{"num_hidden_layers": 9, "experts_per_token": 1, "shared_expert_gate": true, "num_key_value_heads": 2, "vocab_size": 2048, "parallel_block": true, "init": "normal", "init_std_qkv": 0.0518, "init_std_o": 0.0, "beta1": 0.9, "beta2": 0.99}
Below are experts of layer 2 (counted from 0) of a mixture-of-experts language model. Rows are named router (the router's row for the expert) and show model dimensions 0-127. Each number is 500 + 50 x the weight over its row's rms, rounded and kept within 0 to 999. Numbers have three digits each.
Before each expert's rows: "comes before" lists some tokens at least twice as common just after its tokens as in all text. This comes from a sample of Wikipedia text that the model never trained on. Tokens count by the router's weight.

# expert 45
comes before: " ·", "il", "er", "di", "port", "."
router:512510474450447548569543584457504461550542549436546540430522487558541552406542469540418537437450557550537534530576441472547559461556577499518559552553570455560523537508541547506439440449558561554414538432582535429569433519438471487564456544443566444441557538576561452466521523428439447518555563443513553472442542547522455485577525541545457455561450526528430534461554474434505529471468

# expert 44
comes before: "port", " to", "present", "se", "g", "po"
router:511512473450449549569544585457502461549543549436547539429520488558542551407542470541419538437451555550537535529576442471548558461556577499518558551554569454561523538508541546504440439450557562554415537432581534429568433518439472488563456545444566442442557538575562451464522524427438446519555564443513554472442542547522455483577525540546457454561449525529430533462553475433506528471468

# expert 42
comes before: " be", "}", "cell", " |", "n", "d"
router:513511471449448548568543585457501462550543549436546539430521487557541552406542470541420538436448554551537534531577441471548560462553577500518558550552570455561522537508542546506441438450559563554414537432581536428568432519439473489564456544444566443443556537575562451465521524427439446519555563442513553473441542547521455484576525541546458455561450525529429531461552474433505527471467

# expert 20
comes before: "ttle", "c", "par", "ction", "arch", "at"
router:512511471449448548570543585458502461549543550436546541429519488559541553407543470541419539438450555549538535529577441471547559462556577498517558550553569454560523536507539546504440439449558563554414536432581534429568432519438472488564456545444568442442557537574562451464521524426439446519554564443513553471442541548522455483577524540545457455561449525529430532463554475432505529471468

# expert 29
comes before: "li", "s", "lic", "ll", "et", "t"
router:513511472450448548568542585458502461551543550435547540430520488560542552407542470541419538437449556550537534529578442471547560462554577499517557551552570453560524538508540545506439440450558562555414537432581535428568432520438472489563456545444567443442557535576561453464521525427439445520554562443513552472442542547522454483577525541545458455561450525527430534460554475432506529470468

# expert 23
comes before: ",", " of", "es", " were", " was", "'"
router:512511472449448548568543584457502461550544549435547540429520487558542552407542469541420538437450555551537535529577442469548557462555576498518558552552570454559523540509541547506440439448557562554414538431581534429566432518439472489563455544444567444443556537575562451462521524427437447520554564443515552471443542549523455483576524541544458455561449524529429533462553475432505530471467

# expert 47
comes before: "ak", "ap", "b", "ar", "s", "at"
router:512510472450448548570543585458502461550544550436547541430520489558541552407543471541419538437449556550537534530575441471548558462557577499518557551553570454561524537508540546504439438449558561554413537432581535429568433519438473488563457544444567443442557537574562451464521523426439446519555564444515553473443541547521455485577525540546457455562448524528431533462554475432505528472467

# expert 37
comes before: "ly", "li", "t", "lic", "s", "et"
router:511511473450448548568543584458503461549543549436547539429520488559540552407542470541419539437448555551536535529577441471548560462555577499517558551552571455560523536507541546505439439449558562554415538432581536428567433518439472488564456545444566443442557538575563451464521524427439446519554563443514553472442542547522454484577524541544458455562450525529430532463554474432505528470468